From a checkpoint of a small mixture-of-experts model trained on Wikipedia: 638M tokens.
Below are experts of layer 2 (counted from 0) of a mixture-of-experts language model. Rows are named router (the router's row for the expert), gate (a neuron's input weights, with its number), up (a neuron's input weights, with its number) and show model dimensions 0-127. Each number is 128 + 32 x the weight over its row's rms, rounded and kept within 0 to 255.
Before each expert's rows: a language model's description of what the expert responds to. This comes from a sample of Wikipedia text that the model never trained on.

# expert 46
Description: Capitals inside names and headings. Lone capital letters starting a heading word or a capital inside compound names and acronyms, as Chelsea-M-usic, Drug-B-ank, P-roduction.
router [130 108 156 109 126 132 130 181 171 109  42 184 176  87 146  66 172 169 117  77 114  76  98 153 109 104  87  68 111 157  96 154 143  86 157  96 136 149 163 124 161 171 123 123 155 148  66 154  93  93 149 150 143 162 134 122 108  96  86 131 133  95 129 148  87 150 152 155  87  82  86 176 149 126 147 100 180  79 155 111 160 112  90 205  97 127 118  85 106 172 116 113 167 147 108 104 102 184 124 122 106 112 135 124 189 141 151 165 109 122 149  99 157  93  75  69 142 168 106 102 147 137 114 107 123 114 153 146]
gate2 [ 78  84 104 125 175 108 143 151  84 149 121  87 132 161 116  89  90 122 188  94 166 103 118  89 148 118 116 198 151 126 130 118 143 129 142  80 126 118  86 176 146 143 151  80 114  96  56  93 101  64 115 107  94 171 147 115 127 122  76 181  69  97 115  86 134 115  96 102 120 150 119 162  84 169 170 124 101 134 113 108 114 126  80 201 191 186 117 161 117 112 143 190 143 114 133 131 131 156 131 148  77 132 128  73 156  59 127 101  54 111 138 178 101 112 140 137 163 136 140 130  95 112 176 113 165 124 133 133]
up2 [133 162 139 114 165 166 201 143 120 182 101 133  93 144 143 126 114 103 124 146 102 134  49 143 130 149 153 156  76 169 189  93 187 105 117 102 156 102 156  76  91  98 152 180  71 126 118 110 119  97 123 178 140 193 198 129 140  99 140  64  86 150 101 107 136 158  83 110 152 103 113  78  98 107 167 142 155 122 147 159  70 167 138 167 172 108 121 130 105 132 133 174 121 101  97 108 144 136 101 161 131  54 120 108 114 140 134 126  63  94  90 139 148 160 125 166 166 149 124 113 155 116  86 106 176 180 102 148]
gate3 [186 137 100 108 109 114 148 142  92 147 129 159 157 130  87 102 157 141 119 144 177 132 120  84 111  66 111 144  93 175 113 125 139  99 112  69 134 115 126 135 144  96 181 124 148  81 145 125 130 157 128 112  92 170 148 116  98  93 130 155 118  47 107 147 109 166 104 150 143  87 128 112 116 116 190  70 124 117 119 120 117 166 108 103 210  72 114 121 100 157 109 186 144 127 141 114 130 126  73  88  91 174 161 102 142 165 119 149  75 137 124 177  96  40  86 179 148 100 180  82 107 108  47 105 134 145  96 170]
up3 [136 123 140 156 150 143 126 208 155 174 129 135 158  76 127 193 136 143  90 114 155 114 140 112  79  99  57 116 138 114 137 107 176  87  97 116  91 167 110 163 103  89 160 140 114 140 104  85 119 134 152 137 125  99 126 129 174  46  82  89 150 132 159  87 141 151 110 124 114  80 171 120  92 118 112  59 197 158 114 123 119 152 163 168 118 148 116 147 109 110 108 150 169  99 158 137 137 146 135 144 121 158 172 121 233 115 116 106 143 206 138 145  82 101 100 175 163 134 106 115 169 105 115 168  80 112  85 162]
gate4 [116 131 146 146  99 152 104 122 128  51 130 112 158  75  83 132 131 139 146  85  95  96 146 103 136 133 100 106 148 168 139 124 125 147  97 150 156 122 141 178 211  93 155 148 130 119 116 129 126 207 147 116 134  89 195 128 138 150 165 124 158  69 114 130  71  85  95 135  95  87 117 143 177 134 125 125 164  83 123  88 109 137  64 129 116 124 122 139 220 166 107 114  97 147 187 196 139 112  99 120 136 150 168 102 128  96 116 144 169 138 149  58 149  87 104 117 149 153 103  87 179  84 116  99 126 143  57  82]
up4 [155 131 124 102 205 111 120 115 113 154 107 102 146 145 146 170 167 137 141 184 150 172 114 108 130 125 119 135  96 122 185 110 119  99 122  63 109 123 116 111  85  97  77 143  93 145 157 134 121  49 119 103 180 123  86 110 106 109  98 150 146 145  89 140 155 147 141  84 210 177 172 136 165 138 153 159  88 142 159 136 166 150 210 128 192 107 163 135  72 130 166 132 126  92  74  92 150 187 138 131 122 109  82 146 165 153 173  97 106 133 125 184 141 142 132 129 143 108 115 135 148 178 121 173 153 119 199 187]
gate5 [ 88 129 172  95 148 136 127 115 146 128  40 160  90 167  64  98  44 171 154 161  89 110 140 112 146 129 149  93 107  99 140 156 109  96 111 110 112 143 162 130 137 217 150 113 164 164  85  82 134 122 135 102 106 151 137  93  89  95  82 158 130 132 145 144  71 175 151 147 135 149 126 167 131 139 150 122 109  95 187 176 141 103 108 133 161 124 203 153  96 110  75 153  81 139 106 111 148  90 104 137  77 125 115 152  89 103 185 129 151 113 122 164 161 114 101 150 160 150 148  81  95 149 171  50 123 121 161 140]
up5 [116 113 150 103 168 138 137 136 160  96  34 193 103 121 110  74  75 106 134 130  99  80 102 164  89 115 138  61 146  83  94 150 127  94 117 140 147 147 214 176 114 194 161 135 151 174 142 103  89 100 126 150 102 180 100 114 101 135  94 129 139 164 149 118 105 168 118 130 123 119 127 155 100 146  97 154 132  72 181 132 130 153 134 153 125 118 171 134  97 127 102  90 104 170 131 114 122 146 181 164  93  95 165 100 153  83 154 165 161  82 178 161 179 131  56 118 182 152 111 151  73 132 130 115 157 131 146 116]
gate6 [159 164 154 124 119  75 118 120 130 124 117 188 144 113  96 119  96  93  54 125  93  99 150 137 120 117  86 122 113 111 129 156  98 123 119 153 101 134  95  59 168  75 164 163  60 121 194 103 130 123 137 109 124 104 144 136 108 135 187 117 113  86  98 112 141 127 145 136 152 129  72 108 167  87  59 123 160 191  97 149 186 155 105 153 165 125 107 138  63 116 152 152 122 132 116  94 144 139 110 174 125 171  92  50 109 138 176 101 120  86 107 114 130 138 113 183 158 108 118 100 140 121 166  49  97  98 176 192]
up6 [ 93 120 164 136 122  76 139  79 104 100  82 154 125  82 125  90 205 121 121 106 134 116 135 151 174 138 140 139 167 102 114 179 163 169 123 116  99 127 163 104 101  64 151  99 121 138 131 172 138 181 145  95 124  91 170 132 114 140 133 199 120  99  85 126 111  78 143  78 134 113  84 142 132 118 150 127 114 200 118 136 219 170 102 151 115 100 109 113  95 113 157 127 167 138 168 163 124 113 129 107 154  73  59 131  70 112 116 166 111 128 195 149 125 160  85 191 152 130 109 128  69 161 122  87 122  68 146 133]
gate7 [145 146 128 119 123 143 159 100 152  94 104  86 154 136 161  45 158  92 109 154 133 134 122 173 126  99 148 118 170  75 179  90 118 140 154 131 143 113  65 130 144 117 132 194 170 112 109 120 189 161 107 119 178 105 125  93 140  95 138 129 162 145 133 104 164 104  91  91 131 134 173 177 133 123 155 193 125 185  96 105 117  96 201 123  74  75 122 142 157 132 139 139 145 161 116 170 104 177 123 109 145 109 128 185 147  49 107 173 103 111 121 129 190 134  87 185 152 144  90 131 180 181 124 150 126 177 153  88]
up7 [119 140 157 106 131  93 133 104  96 163 141 173 137  94 128 163 109  58 132 158 125 121  76 119 176 152 116 172 108 128 164 145  68 133 140 135 140 152 182  96 127  92 121 103  95 127 166 114  61  81 138 143 105 143 136 148 128 129 184 148 111 171  97 112 141 161 147 137 124 155 103  64 169 124  94 141 105 158 179 141 133 160 149  87 134 175 135 170  95 102 111 102  82 147 138 170  88 160 140 117 128 175 207 110 118 102 147  79  88 135  86  80 129 207 131  80 130 148 138 185 204 143  76 139 134 159 195 144]
gate8 [111 129 112 124 203 135  91 184 118 106 115 121 119 121 124 124  81 174  96  60  95 109 120 104 133 121 126 149 155 104 131 206 131 130 113 140 126 128 225 203 158 181 199 133  90 121 169 171  94 138 132 132  69 101 153 168 111 156 129 104 121  96 152 107 110  84 114 109 100 102  57  92 126 182 154  96 114  90 119 120 140 138 108 158 107 171  77  85 165 155 113 114 105  55 129 145 119 143 146 136 101 171 136  67 167 122 133 153 179 201 151 113 140 113 102 127 134  96 120 126 138  73 128 126 118 115 123 101]
up8 [158  82  63 162 100  86 165 170 154 113 151 129 127 121 149 120 143 151 149 107 137 151 148 117 110 136 114 162 100 146  42 152 119 150 142 156 130 166 182 160 143 141 168 136  89 178 136 139 113 132 112 143 172 133 160 147 119 131 123  57 158  58 112 108  92 152  84  68 118 112 111 119 148 147 152  76 164 150  83 119 122 118  76 141  84 131  79 113 170 167  63 132 114 107 161 155  96 151 172 122 210 196 120  72 146  93  91 101 127 170 177  85 128 112 118 138 144 119 114 171 158  83 145 102 169 128  82 113]
gate9 [ 68 148  93 113 153 131 157 106  79 108 150 109 169 131  99  91 130 140 130 118 141 138 118  72 121 107  99 180 101 138 113 205 101 144 152 135  79 143 127 124 129 137 132 137  80 159 120 191 156 114 141 107 144 126 117  27 156 128 134 148 151 134 120 138 162 125  67 139 126 143 137 130 114  79 189 106  39 113 102 149  63 139 161 138 142 176 121 103 123 114  63 106 118  78  65 155 116 137 157 130 124 165 168 114  87 123 139 142  86 126 127 187 200 150 135 130 132 148 172  61 115 132 100  87 178 134 141 190]
up9 [191 162  91 121  98 100 156 121 159 126 152 145 148  79 111 179 161 167 134 140 180  87  77 195 101 150 158 144 128 141 119  89 123 112 141  86 124 140 146 134  60 123 167 176 163 138  51 106 192 145  78 140 185 112 113 148 148 143  97  64 109 138 135 157 122 123 132 133 137 126  97  82  52 119 167 102 112 107 143 154 130 109  95 167 132 118 107 108 169 113 155  73 144  76 159 110  98 147  85 169 173  86 157 164 119 145 132 140 143 154 150 113  79  97  89 180 128 161  93 124  78 149 202 138 113 125 144 111]
gate10 [129 115  70  74  84 105  93 141  58 105  70 134 136 136 144  76 139 120  84 165 122 134  92 129 178  94 119 167 132 155 119 124  70 200 138 152 127 152 153 138 152 112  91 110  54 151 108 163  96 112 125 155  90  50 169 136 156 103  82 132 157 130 126  97 145  98 111 101  93 188 120 109 113  87  88 123 120 153 148  57 144  90 123 145 107 141  91 102  89 136 114  63 125 127 141 125  86 137 131  79 142 137 132 125 163  66 160 140 170 149  74 115 165  58 166 151 144 123 108 157  90  80 116  81 144 108 121 123]
up10 [108 184 121 140 142 189 178  95 156 144 191  60 104 118 165 151 125 165 180 123 119 131 154 150  83 101 147  97 147 134 167 124 206 101 162 101  93 112 125 164 116 112 170 131 154 134 165 122  89 183 136 109 126 210  85 119  99 118 174  72 152 131 182 137 120  97 116 134 158 103 135 155 159 113 140  98 106 111 102 172 162 114  90  32 125  87 124 111 125  81 138 146 117 172 122 133 138  74 121  93 145 113 135 105  94 174 143 147 113 106 114 105  79 180 130 171 146  95 155 125 123 155 124 183  97 180  82 133]
gate11 [144 111 126 130 116 135 126 108 102 216 144 167 124 160 155 101  99 164 115  91 149 152 182 112 104 153 132 123 149 102 130 156 140 110 172  78  97 101 137  91 148  94 120 122 123 121 155 133 103 110 119  74 157 145 190 157 121 156 228 111 153  68 149 158 137 146 115 152 172 100  79 138 108 126 132 144 207 176  87 133 166 135 127 200 115 122 142 160 136 149 103 107 143 142 117 132 150  88 103 135 115 178  97  64 149 176 232 152  99 122 103 112 143 133  93 203 192 122 127 146 118 143 147 101 159 112 100 142]
up11 [140 161 130 106 174  86 157  94 103 126 129 109 102 139 111  94 155 131 115  99  97 137 137  93  95 123 103 188  97  88  82 136 115 109 155 120  76 111  98 135 139 189 139 103  79 155 143 146  84  87 145  74 150 135 108 137  74 120 158  88  96 120 108 155  80 152 133  66 149 134  47 130  95  97 161 132 151 137  68 203 118 103 140 157 123 157 126 132  71 101  82 183 137  68 119  87 145 105  86 146 179 126 113 110  91 148 117 203  77 112 113 148 127 170 189 101 153 104 136  86 115  77 120  96 149 119 156 165]
gate12 [138  88  99 130  90  76 194 197 118 190  63 102 109  86 109  80  78  96 131 131 158 114 153 106 143 107 142 143 108 130 134 108 102 130 141 156 155 164 135 111 179 138 126 163 144 132 170 145 119 140 127 160 105  65 147 109 121 122 179 147 184 107 116 128 191 164 122 160 131 160 116 151 175  78 150 123 162 139  87 190 127  90 150 127  68 115 119 116  83 132 133 123 103 129 111 102 130 111 150 169 136 192  77 117  77  74 110  86 118 148 108  96 210 157  58 162 133 128 158 126 132 105 166 105 144  63 137 146]
up12 [128 170 128  71  89 175  57 150 140 124 184 166  99 182 159 141 127 135  91 138 131 118 171 181 146 129 152  74 186  99 140 180 184 182 126 124  82 179 142 110  82 115 165 124 133 147 180  94 132  83 155 125  78  85 147  88 106 135 135 115 149 105 135 107  79 154 148 124 106  88 135  87  67  87 131 139  96 108 159  54 154 127 130 122  96  78 120  91 116 161 174 176 116 110 158 108 134 147 151  62 170 127 121 124 114  96 154  84 165 143 192 162 127  85 102 162 138  96 153 102  99 126 134 107 140 122 143 122]
gate13 [188  89 131 131 136  94 120 169 129 122 117 128 120  89 179 150  85 154  80 108 167 140  96 113 107 133  58 115 109 112 120 147 147  73 175 156 189 136 151 167 120 133 119 118 170 131 122 113  94 124 106 147 131 146 126 162  94  97 105 199 109 121 140 149 154  84 170 170 105  57  96 180 130 153 151 134 187  90 121  84 156 173 134 202 180  89 138 155  81 162 109  98 113 100 137 169 100 162 133 130  42  73 176 133 169 128 191 173 125 154 149 111  59 119 128 139 113 112 110 171 156 145 124 130 114 123 124 127]
up13 [104 115 163 128  99 145 149 155 146 125  98 146  92 191  47  90 114 161 128 117  76 120 178  86 141 115 127 114 115 179 146 116  92 113  88 133  95 148 170  71 135 143 157 143 140 139  42  93 157 110 144 126 126 153 189 112  59  78 106 135 111  95 122 153  98 126 151 124 124 131  99 150 153 103 138 116 112 125 172 176 128 122  83 107 100 140 139 126  97  83 122 176  92 140  95 158 178  95  98 130 151 150  69  75  88 107  90  78  90 149 127 173 121 116 114 144 116 150 176  34 104  56 142 101 161 103 137 118]
gate14 [125 111 132 112 103 109  87 111 165 135 107 172 108 120  60 140 139 156  40 138 176 168 116 111  79 142 118 107 118  84  98 164 180 130 128 114 115 173 149 134 153 183  72 103 134 106 112  98 118  82 101 148  98 104  92  88 154 117 198 175 156 118 173 131  81 141 171  97 133 185  93 101 121 192 155 109 111 101 139 164 106 109 164  78  97 113 143  58 114 145 108 181 143  98 135  86 135 128 131 139  57 194 113  94 106 165  82 122 166 139 111 162 137 158  95 145 100 130 166 159 168 103 113 116  94 106 168 135]
up14 [175 168 148 138 143 154 179 147 158 177 155 115  93 182 165  81 107  96 132 116 180 146 142 119 164 124  99 192 145 134 150  86 106 140 137 119 168 122  58 120 140 120 111 158 150 158 184 128 149 114 157 141 135 151 104 112 140  64 139 137 120 114 117 105 172 137 192 146 141 130  98 135 123  79 103  99 142 148  81 136 161  13 145 104 134 102 102 154 123 139 111 152 168 162  95 133 150 163 123 148  81 109 151 138 125 191  93 160  21 101 153 140  54 124 154  88 140  76 148 138 133 112 118 121 158 164 147 108]